config = dict(
    d_shared_expert=0,
    activation='clamped_swiglu',
    balance_bias=True,
    scale_expert_input=True,
    init_std_router=0.0279,
    vocab_size=4498,
    norm='rmsnorm',
    beta1=0.95,
    grad_clip=2.0,
    train_tokens=562900000,
)
Below are experts of layer 4 (counted from 0) of a mixture-of-experts language model. Rows are named router (the router's row for the expert), gate (a neuron's input weights, with its number), up (a neuron's input weights, with its number), down (a neuron's output weights, with its number) and show model dimensions 96-143. Each number is 128 + 32 x the weight over its row's rms, rounded and kept within 0 to 255.
After each expert's rows: a language model's description of what the expert responds to; "comes before" lists some tokens at least twice as common just after its tokens as in all text. This comes from a sample of Wikipedia text that the model never trained on. Tokens count by the router's weight.

# expert 5
router [145 129 211 106 149 172  46  92 116 139 114 101 138 189 145  84 125  76 185 123 148  89 131 116 126 135 190 129 151 113 199  84 146 172 102 114 109 144 177 133  91 186 168 156 165 112 115 109]
gate0 [170 194 148  80 175 107 164 181 101 141  89 110 175 126 109 155 140  71 101 117 140  70  78 148  94 139 141 176 116 134 161 136 170 138 163 144 178 143 118 133  80 138 126 170  81 117 128 149]
up0 [141  98  82 153 162 144 196 138 105  72 136 180 212 115 127 161 149 141  84 150 186  88 112 121  47 109 129 179 163 128 146 130 147 134 136 107 106 203 140 116 100 130 121  84 152 124 111 122]
down0 [152 134 129 166 108 135  80 176  92 149  96 180  98 144 194  58 126 140 155 131  89 150 135 108 160 154 105 170 169 108 141 143 126  56  82 153 102  88  87 116 170 119 205 154 127 122 135 137]
gate1 [ 92 183 150 117 128 134  99 141 105 112 157 157 151 142 113 123 189 122 154 112 100 116 120 149 192 160 153 120  94 108 132 114 133 135 150 126  90  92 107 143 127 122  91  74  89 169 188  96]
up1 [135 130 112 119 140 170 143 114 113 143 122 170 177 110 155 111 151 125 146 127 107 121 111 118 135  87 112 138 129 143  94 161 133 136 143 145 107 126 186 104 163 149  82 202  73 140 199  68]
down1 [144 130 110 163 150 183 155 127  56 122  69 103 104 145 120 114 124  85 103 187 146 139 160 106 117 115 189 162 189 125 111 121 159  98 157 164  71 146 170 120 167  84 152 139 136 110 117 110]
gate2 [122 115 104 162 121 120 137 142  95 131 160 123 156 160 157 185 149 155 114 130 153  95 104  65 143 149 125 134 106 169 109  72  96  48  97 119 115 113 165 163 140  94 119 142 156 116 117 123]
up2 [ 97 194 166 136 115 153 153 149 132 143  96 158 151 174 117 162 142 116 124 114 124 120  85 122 175 118 162 178 123 150  74 109 128  80 133 129 139 163 156  53 111 145 157 105 175 124 120 166]
down2 [133 103  99 137 126  96  80 121 122 158 120 148  76  97 137 197  74 159  96 151 114 126  64 155 144 156 195 177  62  65 131 125  90 119 136 104 140 175 106  93  74 108  92 175 157 138 160 144]
What it handles: Opening brackets and quotes
comes before: "19", "born", "20", "18", "M", "S"

# expert 3
router [109  95 157 104 157 143  95 101 111 103 105  45 162 146 113  67 158 138 155 113  99 132 123 108  84  96 195  78  74 115 168 134 123 173  91  96  95 168 152  92 149 144 160 168 149 143  85 120]
gate0 [155 136 130 154 114  76 106 184 118 119 154 139 172 153 127 154 191 126 125 129 120 174  43 166 147  93  75 158 170 123 120 155 154 157 191 143 120 126 142  66 127 124 102 185 134 125 204  91]
up0 [125 121 126 154 161 122 137 106 195  65 159 175 129 175 108 114 134 125 180 182 136 174  80 142 150 116 107 103 181 138 152 115 129 128  95 155 141 127 141 112 149 143 150 111 150  99  97 103]
down0 [175 152 129 128 137 145  81 126 151  86 129 176 121 138  97 108 180 173 116 125 130 157 154 127 200 151  94 105 154  96  56 112 141 151 111  98 124 146 196  87 148 112 119 136 206 216 165  47]
gate1 [161 137 178 110 163 137  65 138 146 123 166 142 150 106 114  52 128 148 148 120 148 118  67 105  84 166 173 145 152 123 118 114 143 198 157  64 114 100 106  48 135  99 132 110 153 124 139 134]
up1 [194 172 114 109 108 162 173  99 111 162  96 146 166 152 130  94 115  65 156  69 105 128 104 100 123  94  73 188 151  77 143 123 110 150 123 128  86 143 135 121 135 137 140 138 163 161 105 177]
down1 [ 36 142 124 148 109  91 206 202 137 143 153 120 144 123 157 134 234 203 138 126 101 144 113 100 146 145 141 101 117 116 134  98 119 125 104 172  97 118 150  95  97  88 164 138 136 109 153 114]
gate2 [153 114 140  91 129 201  99 162 108  92 131 147  91 203 164 149 141 163 129  98 119  60 129  34 136 130  76 102 134 115 125 147 119 148 150 174  82  76 191 126 133 142 115 140  94 169 125 194]
up2 [134 121 100  87  81 155 114 110 133 116 121 121 161  88 106 142  93  55 106 135  90 155 121 140 141  69 119 162 152  57  93 107 113  85 168 161  75  77 201 149 148 128 129  29  75 112 133 103]
down2 [170 143 137 161 159 102 132 150 110 135  75 164 100 103 164 137 131 194 105 102 137 162  83  99 155 171  98 145 110 106 134  92 176  81 169 154  86 107  98 113  84 142 175 154 119 138 107 127]
What it handles: Table header cells
comes before: " |", " |\n", ";", " also", "F", ":"

# expert 47
router [125 138 163 113 165 121 117  96 126 143 149  70 128 129 109 114  79 108 145 106 123  91  83 120 108 116 152 111 110 147 141 135 156 174  89 109 129 142 124 165 139 172 151 148  98  80 110 123]
gate0 [184 141  83 183 172 121 134 146 177 126 130  81  99 110 127  96 156 128 169  88  94 129 153 220 117 158 123 153 128  79 142 164  89 169 104 143 144 176 187 149 138 129 139 129 144 142  82  86]
up0 [124 132 100 162 114 146  77 106 164 100 130  97 115 158 173 138 133 135 159 101 139 154 152 173  97 148  86 130 147 120 129  89  92 108 148 126 115  78  82  70 167  96 167 176 154 137 105 172]
down0 [130 107 117 157 128 144 139 132 138 123 129 142  87  99 200 125 156 171 110 101 133 113 128  94 138 142 145 115 132 143 192 165  88 141 171 112 170 149 103  64 161 195 199 136 104 123 134 148]
gate1 [111 149 144 143 117  44  88 119 186 120  95 117 153 114 140 122 131 118 173 122 136 114  88  68 160  89  90 101 133  71  49  87  93  77  95 145 109 156 211 139  84 133 168 129  75 161  85  77]
up1 [113 116 121  97 130  83 136 172 133  64 112  83 161 101 189 161 189 142 141 126 138  99 101 130 141  97 172 105 163 134 126  95 110 132 130 139 113 164 117 155  53 117 144 131  94 111 142  94]
down1 [126 166 114 192  89 104 146 148  96 109 170 174 158  86 143 135 115  90 161 175 148 103 156  80 148 113 139  91 115 132 126 172  35 180 116 155 113 162  81 146  99 118 118 153 145 152 154  66]
gate2 [115  87 129 124 204 105 150 156  79  75 119 128 183 175 119 124  98 103 149 116 116 106 159 116  88 102  79 142 160  91 128 192 105 159 201  72  78 135  79 108 136  92  90 143  87 146 111 131]
up2 [107 143  71 103 128 157  90  99  87 129 143  29 154 160 139 124 127  69 116 180 116 143 167 131 144 125  81 104 138 117 155 156 107  93 200 113 113 115 115 157 141 105 126 148 109 103 177  89]
down2 [ 56 119 122 114 103  92 148 105 141 135 130 122 175  71 148 157 171  86 100 141 139  95 127 128 128 128 127 146 109 113 137  85 132  69 143 110 109 112  87  79 152 169 113 137 161 148 118 158]
What it handles: Progressive and perfect verbs
comes before: " been", " the", " a", " to", " in", " on"

# expert 10
router [127 104 145 105 163 130  88 109  66 106 162  66 135 220 132 100 122 107 148 128 116 110  87  95 127  71 160 117 179  67 143  91 122 129 123 169  95 149 138 177 124 143 132 159 101 147 135 119]
gate0 [151 115  81 140 166 100 130 103 132 105 147  50 169 137 155 148 165 128 158 128 124 128 147 122 124 118 128 101  72 137 149  78 143  80  92 113 141 189  97 191 150 150 116 145 139 201 147  94]
up0 [127  76 149  98 156 129  77 106  96 145 160 111 108 166 130 163  97  81 156 146 111  69 137  65 156 110 113 186 100  92 169  88 137  88 116 139 124 112 137 139 112 175 168 131  93  45 195 176]
down0 [115 139 119 146 125  69 138 139 108 144 163 138  84 153 147 127 163 150 118 128 129 126 129 146 119 154 109 204 161 128 210  95  98  73 125 166 156 167 119 184 142 142 111 125  92 140 169 127]
gate1 [ 99 120 181 101 147  80 123 157 159 119 109 148  82  93 158 160 105  88 176 107  89 141  57  89 139 126 156 166 114 176 114 165 173 133 158 137 116 128 144 114 106 140  87 193 163  94 169 113]
up1 [150 120  91  75 103 116 119 121  60  83 154 108 103 110 114 171 152  83 181 129 185 110 105  83 114 175 172 156 155  66 140  47 164  84 126 147  56 231 102 172  92 158 129 158 110 101 199  94]
down1 [149 156  59 111 143 227 157  96 106 190 141 158 140  58 187 113 193 132 139 141 133  43 167 112 158 109  77  61 122 171 132 186  81 121  95 140  98 139  87 150 117 119 117 115 117 132  87 129]
gate2 [181 142 147 108  93  59 119 146 134 136  73 153 127 149 150  98 106  80  86 138  88 141 105 127 107 175 169  60  98 205 121 156 133  79 110 182 138 156 110 153 158 109 121 205 189 121 119 137]
up2 [160 124 183 111 185  40  80 148 112 131 172 129 134 142 110 126 126 162 168 209 146 139 130 173 155  95 169 152 139 127 109 108  71 119 107 161 133 163 161 159  69 188 152 126 116 119 117 128]
down2 [121 143 112 204  85 166 127 110  88 122 111 124  71 142 135 214  93 165 164 103 121 122  69 133 188 194  91  88 157  60 114 141 105 109 114 115 190 130  95 135 119 149 146 155  74 124 135  88]
What it handles: Abstract noun endings
comes before: " of", ",", " to", " in", ".", " and"

# expert 58
router [140 140 174 126 155 141 109  97 180 106 119  88 152 127 118  93  92  73 208 120  70 117 107 102 122 130  97 118 101 104 142 134 184 111  76 101 142 133 110 189 168 130 115 152 102 131  62  44]
gate0 [137 124 116 141 144 147 151 146 182 151 117 120 191 183 151  75 120 160 142 121 114 107 121  85 167  94 154 192  95 149 167  71  53 149  73 113 120 135  78 138 213 215 114 109 169 112 140  83]
up0 [116 139  92 148 120 110 123 170 167  58  97  94 166 157  96 130 169  84  99 137 113 174 117 102 133  79 160 117 115 232 125 141 117 113 152 102 189 119 160 151 139 124 106 103  67 107 138 154]
down0 [132 124 119  86 130 101 140 158 186 173  72 142 104  75 114 150 125  63  94 142 140 142  97 142 146 117 128 106 136 156 113 148 142  88 144 112 128 144 120  91  78 142  84 171 104 114  93 126]
gate1 [107 126 154 123 124 158 105 175 158 188 132 128 112 150 133 119 172 115  92 145 146 139 164 153 115 157 101 120 111 116 109  69 155 157  96  77 101 115 127 142 135 177  80 146  97 125 110 139]
up1 [118 155 149 123 104 123  68  80 175 132 125 185 111 171 107 144 130 111 136  97 157 122 180 135 160 169 143 106 140 167 161  81 172  97 134 113  85 147 183  64  96 175 115 107 159 177 102 120]
down1 [129 153 128 152 115 127 104 116 146 167 139 156 137 138 109 128  96 166 130 113 113 142 117 110 134 199  63 168 127 174  87 206  97  55  87  99 126 124 153 202 100 132 115 162 103 157  73 157]
gate2 [137 107 161 117 128 199 169 171 110 109 168  89 183 146 126  83 126 123 138  93 127 130 149 152 120 167 185 138 145 114 119 131 160 108 142 113  87 161 126 137  84 129 138  91  93 184 141  86]
up2 [ 75  99 163 146  68 169 110 100 119 136 177 110 128  96 168 163 129 132 121 114 152 136 129 146  65 142 144 110 110 143  80 197 116 158 127 119 139  89 166  95 125 159 133 105 148 154 148  96]
down2 [111 143 175 101 107 130 191 102 100 130  99  62  44  73 118 128 145 251  82 157 168 152  98 203 140 103 198 122 149 165 116 147 156 132 175 122 112 114 174  67  93 155 103 148 128 155 111 117]
What it handles: Past-tense -ed endings
comes before: " by", " to", " in", " on", " with", " as"

# expert 51
router [131 108 140 146 108 129 115  79 111  82 144  91 122 140 148  90 157 139 182 113  63  47 155  89  76 105 191 126 165  89 139 154 153 198 128 109  85 146 166 109 150 156  73 174 128 156 111 109]
gate0 [153 156 107  90 107 152 142 132  86 164 121  67 100 125  96 173 117 162 160  94  54  88 144 111 118 112 109 113 123  89  59 135  98 134 159 121 134 169 165 123 131 160 149  98 138 107 126  85]
up0 [ 93 148 120 142 129 132  77 163 141  80 140  94  79 100 124  91  67 160 102 128 137 111 143 126 176 140 156 121 135 164  94  57 114 153 134 188 118 141 136 104 173 102 130 159  71 151 127 121]
down0 [131 130 169  70  91 166 123  98 149 127 116  88  94 107 129 131 125  87 126 103 120  80  84 174 135 127 123 122 148 129  97  90 129 132  83 117 177 145  99 127 131 150 131  82 105 129 119 145]
gate1 [ 84 115  99 140 112 137 171 156 112  72 172  82 134 136 154 154 136  72 148 154 182 144 169 122 111 161 152 115 169  97  96 104  61 102 122 123 168 129 154 117 166 132  98 123 170 128 140 150]
up1 [115 110 148  90 152 168  79 114 130 137  84 104 106 128 163 139 112 103 182 121  92  74  85 154 201 127 153 149 133 114  94 170 196 104 149 190 202 126 138  95 140  72 116 135 130 171 158 138]
down1 [163  74  58 133  94  95 192 121 122 126 139 127 149 162 179 222 154  87 123 110 108 111 136  65 150  95 160 147  72 109  94 182 137 106 134  86 114 116 150 111 110  86  88  76 110 130 164 141]
gate2 [160 141 103 146 117 174  85  95 108 156 119  92  85  95  93  93 122 188 128 138 132 146 129 120 152 146 124 130 151 136 105 188 157 123 136 134 143 119 147  78 131  79 138 176 125 160 125 111]
up2 [ 65 149 119 159 127 111 100 128 116 176 114 109 124  66 113 125 198 151 142 164 142 170 114 159 130 102 125 115 170 110 155 134  95 156 195 172 129 145 104 164 178 163 157 135  95 187 162  42]
down2 [ 83 120 150 124 109 128 156 162 132 173 134 113 176  74 108 130 160 144  93 162 118 114 125 154 208 157 144  73 123 126 105 123 157 129  95  79 125 191  91 109 199 133 200 182 131 122 110 121]
What it handles: Sport and media nouns
comes before: " in", ",", "\n", " for", ".\n\n", "s"

# expert 61
router [106 159 149 114  97 153 110 111 162 144 110 121 142 123 106 121 128 101 169 121 166  85 104 108 138 129 122 116 161  58 125 161 122 124 121  66  95 153 187 160 149 169 148 144 135 106  99 124]
gate0 [154 132  99  65 104 135 171 169 125 137  82  89 171 108 133 122 103 134 162  89 101 151 121 151 158 110 130 103 194 168 164 105  98 128  97 119 118 143 125 152 196 120 129 123  79  98 180 131]
up0 [125 125  98 109 152 178 140 115 149 148 148 150 138 112 111 199 110 128 140 154 141 106  73 162  86  67 186  91 168 146 148  84 106 163 117 118 117 119 117 183 182 133 129 181 184 136 143 116]
down0 [139 120 104 157 138 138 170 125 132 150 111 187 129 105 125 147 139 125  91  44 123 149 118  89  90 145 132 175 152  95 169 150 121 135 108 141 134  85 117 184 178 116 145  54 168 163 109 142]
gate1 [140 185 136 155 137 111 137 148 122 135 125 139 135 117 120 252 132  99 124  78 133 169 107 155 169 188  99 161 116 118 166 101 168 152 195 132 146 162  92 135 148 116 116 119 149 143 136 110]
up1 [198 151 187  90 115 155  61  92 179 123 112 116 155  96 133 102 128  92 133 131 158 118  88 178 196 151 110 147 136  97 115 145 127 101  96  67 179 154 106  96  83 120 106 134 102 137 127  89]
down1 [153 124 127 128 133 156 115 128 146 156 131 153  49  96 170 114 140 106 122  62 152 118 127  95 127 123 112 129 135 147 137 133 120  99 167  93 151 134 124  98 148 100 157 115 123 189 136 137]
gate2 [134 116 120 144 158 154 125 109 141 140 142  99 154 124 104 154 179 119  97 113 142 127  90 103 115  78 132  26 235 125 123 149 170 127  82 149 117 129 168  77 121 137 167 129 168  62 129 106]
up2 [127 126 121 124 122 112 141  78 183 151 120 101 152 172 155 123 132 121 126 141 182  46  57 105 115 166  64  11 140 169 169 108 180 127 140 126 129 127 102  98 112 133 171  87 143 124  76 104]
down2 [105 109  76 126 213  34 137 104 117 108 102 120 138 111 127 125 108  98  85 128  96  98 146 125 135 178 188 119 133 141 109 131 113 108 196 120 133 106  93 169 130 165  90 133 128 110  92 189]
What it handles: Space before years
comes before: "20", "19", "18", "1", "2", "17"

# expert 44
router [ 62 132 149 115 140 149 103 118 113  82 135 100 166 135  60  62 138 107 130 108 128  73  80 129 109 106 144 117 148 121 165 131 214 128 108 145 115 142 148 140 148 177 159 121 150 103  81 112]
gate0 [160 126 145 180 158  59 101 138 128 129 131  88 129 105  93 135  82 142 110 142 127 137  93  90 133 135 118 149 135 113 150 166 146 121  88 157 108  97 120 122 110 217 178  83 154 103 119 125]
up0 [106 104  63  84 158 162  61 149 133  97 190 100  81 132 145 128  93 188 178 143  93 155 135 155 141  99 130  86 163 142 190 111 127 149 119 118 166 110  84  87  83 118 112 109 150 139 141 161]
down0 [114 197 112 108 136 124 144 175 132 132 130 152 122 148 160 163 151 116 153 105  84 127 111 175 104  88  96 115 149  78 150 163  96 161 126 127  99 130 100  76  99  79 152 125  29  73  93 160]
gate1 [146 126 106 120 112 148 149 156 148 110 146 108 146 135 170 127 160  85 194 142 159 115  86  88 143 118 110  69 163 106 100 135 169 149 101  75  84 118 144 154 146  68 119 169 132  84 158  93]
up1 [161 115 159 141 138 143 193  67 113 124 128 172 150 100  99 101 150 133 141 124 158 103 205 130 111  94 127 161 118 185  96 160 118  59 179 110 165 151 135 201 107 144 131 132  97 178 142  99]
down1 [128 120  80 116 173 131 115 114  95 109 135  80 104 110  86 170 133 142 140 107  35 159 124 107 114 124  94 100 135 148 187 158 151 106 122 101 139 135 137 151 152  97 185  95 155 113  99 102]
gate2 [ 77 141 145 158 144 193 112  69 192 112 106 102 120 145 130 122 119 136  89 120 106 132 161 106 167 125 111 157  93 143 128 113 128 191 145 121 121 112 166  72 128 136 129 147 108 165 106 118]
up2 [145  96 165 128 144 160 143 124  94 153 136 128  74 120  83 155 127 141 125 167 145 104  86 148  44 139  78 162 216  99  93 158 151 106  71 134  82 129 177 100 137 121 128  90 150 205 110 128]
down2 [202 128 146 120  81  85 184 181 148 111 124 133 134  98  96 119 114 152 191  84  74 172 128 117  74 150 133 130  79 119 203  92 128 130 200 147 129  69 141 176 113 197 154  67 133 108 102 170]
What it handles: Plural word endings
comes before: ",", " of", " and", " (", ":", "\n"

# expert 48
router [136 169 159 166 116 110  39 130 135 173  99 100 117 188 139  54 140 110 145  92 112 122 137  93 126 111 165  87 132 107 187 143  72 134 103  92 127 157 132 101 139 171 104 143 152 130  63 107]
gate0 [115  87  91 127 106 138 158 132 153 131 146 179  81 155 111 122  98 147 145  84  94 100 123 154 128 185 106 120 160 157 145 149 147 181 135 142 149 131 133  52  80 143 139 146 175  97  69  89]
up0 [ 99 138  71 108 162 127 130  84 101 163 110 135 131 162 187 120 119 123  96 180 109 152 103 159 116 140 110  97 137  73 104 187 136 171 136 140 133 141 126 147 138 170 124  75 131 143 130 135]
down0 [ 96 128 124 142 174 119 142  80 146  99 107 116 101 103 113 144 111  84 137 136 170 144 145 134  63 114 125 156  89  86 115  87  86 129 105 129 175  99 112 134 129 143 146 112  99 111 104 123]
gate1 [140 179 119 155 149 120 133 108 169 100 154 115  81 123 131 170 160  87 180 114 141 111 152 151 168  88 134  82 123  92 172 125 148 146 149  95  90 130 168 127 155 127 130 102 136 163 144 153]
up1 [129 165 135 173 148  65  80  99 144  85 138 122 122  94  92 177 200 125  96 139 150 149 141 109 147  55 168  93 156 140 110 159 106 177  96 139  96  98 137  63 126 108 192 137 129 157 145 113]
down1 [147  76 152  46 151 158 106  82 128 169  95 102 123 135 143 153  87 154 126 145 189 171 128 182 147 164 115 110  54 119  56 116  97 172 163 116  86 141 101 144 104 127 146 105 168  85 158 163]
gate2 [ 94 136  77 128 129 133 109 168 117 147 100 113 154  67  81  68 139 174 110 120 128  88 122 118  84 125 107  94 163 120 178  89 114 146 112 101 141 128 129 111 127 112 107 146 135 140 105 162]
up2 [111 159 111 121 114 189 154  94 147 118 103  47 139 122 146 119 139 157  71  90 196 122 141 127 148 112  19 124 101 165 153 123 109 123 125  97 165 138 148  85 129 113 121 169 106 118 146  69]
down2 [143  68 143 205  71 146 144 136 126  91 126 138 123 180 114 104 135 108 141 114 124 115 151 122 194 131 143 142 118 138 168 117 156  93  88 137 156 115  80 119 150 136 198 116 104 157 186  75]
What it handles: Table cell spaces and dashes
comes before: " |", "1", " |\n", "2", "3", "0"

# expert 57
router [110 156 136 140 134 143  57 137 109 103 119 124 159 120 153  98  73 107 163 115 106  80 103 177  80 116 154 109 147  88 148 140 106 151 100 114  81 171 118 131 140 153 137 129 137 129  88 108]
gate0 [172 161 133 162 133 116  85 178  98 142  93 135 190 183 125  71  81 101 117 172 108 119 102 143 103 152 102 131 112 129 175  20 119 112  86 135 139 138 119 155 119 145 164 147 137  98 116 148]
up0 [ 89 103 137  74  84 111 108  74 133 151 130 111 138 124  85 123 117 124  83 152 153 154 140 118  97 123 144 109 106 125 120 131 114 111  85 135 169 169  83 153 116 108 151 151 153  94 184 118]
down0 [170 123 129 122 124 116 148 133  92 100 152 180 158 160  65 151 161 130 128 180 130 168 111 131 197 161  78  92 142 137 154 144 174 111 161 137 130 117 153 124 170 121 124 139  71 117 192 148]
gate1 [114 139 124  99 149 135 132  83 162 169 116  76 180 122 173 165 156 100 200 200 156 140 136 148 135  92 163  93 154 103 102 137 126 168  77 108 170  66 134 146  59  94 125 115 119 130 126 123]
up1 [ 56 105 109 103 186 161 142 104 115 130  86  70 149 114 101  68 113 115  87 180 134 102 145 105 161 131 127 102 126 136 221 148  95  98 114 142 166  80  87 137 159 129 169 149 137  82 103  84]
down1 [159  65  95 147  83  96  91  61 155 111 107 120 129 121 145 163 132 201 108  95 154 164  96 183  69 104 140  69 146 121 143 190 111 156 166 158 109 128 134 111  52 119 112 116 158 156 146 124]
gate2 [197 147 120 182 116 114  78 162 150 156 162 105  93 174 101  86 166 122 151 141 110 116 154  90 148 192  84 124 153 138  91 137 128  96 138 152  76 146  98  83 101  75 103 139 120 143 141 114]
up2 [113 113 157 141 183 145 112 112 137 183 107  77 123 137  98 104 151 125 100  45 189  55 138 143 112 128 117 103 159  94 130  70 118  77 149 172 154 123 104 116 191 159 200 128 137 119 161 134]
down2 [ 71 127 190 121 129 174 149 146 116 134 109 137 158  86 150  51 105 132  69 128 139 124 181 135 109 130 142  99 101 152  99 131 139 119  70 170 104 178  79 142 158  92 161 130 102  99 123 119]
What it handles: Subject pronouns, N
comes before: " was", " is", " had", " has", "/a", "ight"

# expert 43
router [136 157 163 115 139 144 146 158  93  94 139 113 130 163 145 125 168 130 178  35 156  77  89 146  94  78 103 146 126  90 152 151 161 156 113  64 135 172 147 196 135 138 100 124  84 139 117 126]
gate0 [ 89 147 132 149 123 107 131 107 109  81 137 136 132 186 149 131 107 114 126 119 104 147 114 122 107 157  89 147 103 114 110 113 117  58 154 152  97 150 111 112  97 123 165 124 173 166 133 161]
up0 [ 84  97 154 172 130  25  88 144 123 107 157 176 110 157 123 168 178 138 132 116 124 114 204  95 115 129  94 141 158 181 135 133 127 121 177 111 101 113 143  63 149  72 127 102 103  72 112 109]
down0 [ 56 144  95 145 145 188  92 135 152  89 141 131 127 130 139 146 175 155 131 158 136 134 130 102 134 127 156 126 144 122 187 190 201 149 203 118 142 166 108  91  93  58  87 116 139 123  93 101]
gate1 [100  96  86 134 133 144 127 106 153 149 118 153 113 111 111 108  90 168 135 189 158 150  99 128 157 144 125  98 157  76 153 156 170 159  92 136  64 130 149 147 132 122 129 114 176  69 167 157]
up1 [170 123 108 185 134  96 183 133 148 177 118  88 154 150 100 155 175 119 172 105 132  66 163 133 151 164 185 122 149 161 106 131 140 170 109 165 145 116 112 125 189 115 105 106 199 123 147 117]
down1 [129 106 106 187 159 128 145 144 107 192  93 148 160 120 151 126  98 156 111  89 113 129 193  84 147 104 154 130  56 110 171 144 176 123 142 157 135  85 132  97 140 170 131 135 129 171 175 119]
gate2 [ 51 126 137 184 151 124 165 163 120 160 207 109 173 146 105 116 105 103 161 127 111 127 185 148 122 137  78 122 127 115  96 188  80 132 161  80 151 125  94 173 203 198 122 120 124 116 160 122]
up2 [137 188 201  91 175  96 102 170 181  89 155 144 155 144 116 140 169 126 132 177 121 158 135 139  72 124 153  87 116 159 131 183 112  91 208 110 145 103 105 214 138 123 136 110 167 149  72 144]
down2 [ 79  84 124  75 110  77 101 182 106 170 140 147 106 168 172 116 141 104 112 130 157 138 168  63 108 139 139 114 106 114 121 115 198 142 135 144 161  95  75  36 177 101 141 170 162 108 119 181]
What it handles: To, for, with, not
comes before: " the", " a", " his", " be", " her", " its"

# expert 49
router [144 133 182 113 171 171 107 149 121 105 150 131 116 135 139 130 125 108 127 129 160 112  95 140  67  88 115 114 112 103 158 136 143 132  70 100  93 211 167 115 164 157 151 141 129 121  98 100]
gate0 [114 124 143 139 122 124  95 137 148  91  93 137  79 116 159 123 114 106 172 106  61 113 124 146  97 140  90 132  83 128 146 133  87 113 131  87 137 125 104 175 107 101  98 113 132 132 150  75]
up0 [188 152 190 115 123  85 105 139 155 125  92 183 124 145 120  90 153  72 139 141 115 178 160 154 131 160 113 103  91 131 185 130  77 131 149 159  98 131 115 131  94 203 119 147 158 147 112 122]
down0 [ 54 129 117 143  95 130 170 107 141  64 141 150  98 136 144 143 100  91 178 112 136 138 118 112 126 119  82 176 164 152  92 101 180 130 152 166 198 143 120 123 153 117  81 144 148 197 105 179]
gate1 [142 148 130 176 167 151 138 148 127  74 165 115 163 152 153 104  91 153 140 121 121 161  94 100  63 116 151  96 140 118 104 136 132 125 140 137  77 138 141 107 154  83 104 183 124 146 146 164]
up1 [ 90 174 138 132 154 138 160 143 109 175 141 156 152 125  91 164 134 167 148  53  87 141 114 118  95 134 173 156 107 180 115 180 142 172 134  91 127 139 159 137 110 156 158 147 142 115 150 133]
down1 [117  72 150  97 131 139 119 133  80 202 144 125 124 104 135 128 125 139  98  90 199 151 112 155 153 118  81 116 119 154 138 163 185 168 169 155 138 125 112 149 116 190 127  70 127 111  81 143]
gate2 [133  97 157 127 102  82 146 110 132 174 139 130 121 154 142 131  90  96 156 167 170 118 118 102 130 177 149 112 147  94 121 121 134 199  77  87  74 137 125 142  90 176 156 159 160  94 136  80]
up2 [126 123 117 111 150 139  72 123 159 100 124 119  97 130 132 136  64 119 125  77 121 107 109  83 164 142 108 126 113 103 114 140 144 140 111  73 176 173 128 211 141 178 111 110 154 139 166  76]
down2 [105 203 149 118  69 104  76 128 136 111 174 181 119  80  67 181 148 181 168 153 146 145 104 156 111 118  85 110 123  97  95 172 172  88  88  88 142 124  92 110  78  55 143 147  57 137 191  99]
What it handles: Verb endings and modals
comes before: " to", " be", " not", " a", " in", " of"

# expert 18
router [141 117 167  89 158 171  81 126 182  67 168 120 136 232 147  95 135 119 180 120 139  84  93 143 125  85 195 129 131  79 177 132 118 159 109  83 105 138 135 134 124 120  96 168 139 124 107  98]
gate0 [147 117 127 153 126 102  99 127  93  60 147 187 157 149 121  98 169 110 110 143 178 121 109 104 177  74 129 135 154 145 172  81 189 147  60 144  91  96 130  99 136 155  89 104 145  58 137 139]
up0 [102 120 178 108 118 102 164 134 100 181 150  97 101 204 164 139 136 150 140  83 106 135 124 131 133 139 106 183 134  77 109 136 161 121 119  82 182  82 106 138 108 129 142 171  99 161 148 134]
down0 [123 116  74 129 150 112 114 182 150 141  73 134 123 124 145  94 105 203 143 193 156 126  94 124 151 179  98 166 102 116  95 111  65  94 136 180 155 138  95 217 129 152  97  79 168 116 184 137]
gate1 [125 134 128 100  83 125 188  94  54 128 140  94  95 166 152 133 139 113 134 118 153 136 209 107  66 102  96 137 170 110 148 128 176 142 215 152 154 160 135 134 147 120 131 131 155 142 161 128]
up1 [115 165 136 142 100 141 117 130 151 146 152  70  58 131 119 166 110 193 130 124 181  99 139 128  70 157 108 129 224 123 114 161 153 140  76 123 123 155 140  96 144 127 170 130 135 114 151 169]
down1 [103  83 140 174  96 173 103  69 172 133 116  56  94 140 116 181 126 113 122 107  98 124 137  96 163 152 111 118 143 168 232 125  96 127 116  88 167 102 170 125 133 174 157 127 126 145  77 122]
gate2 [152 166 108  87 166 136 126 198 106 114 166 110  98 131 116  85 128  64 138  60 162  91 118 155 100 181 114  96 123 117  88  92 167 104 165 189 108  93  85 150 137 118 120 152 151 112  85 163]
up2 [ 75 161 181 119 183 174  96  85 112 187 188  99 124 126 108 135 143 157  92 181 175 141 122 107 129 147  96  74 145 141 124 158  97 123 130 139  70 118 137 111 149 140 160 141  97 162 116 109]
down2 [ 95 114  97 141 144 134 156 122 110 161 124 124 111 137 116  85 168 164 169 125  93 130 166 119 127 139  84 150 148 163  98 100 102  79 104 162 134 190 118 137 149 165 163 122 178 172 108 146]
What it handles: Paragraph and heading breaks
comes before: "==", "The", "===", "In", "=", "-"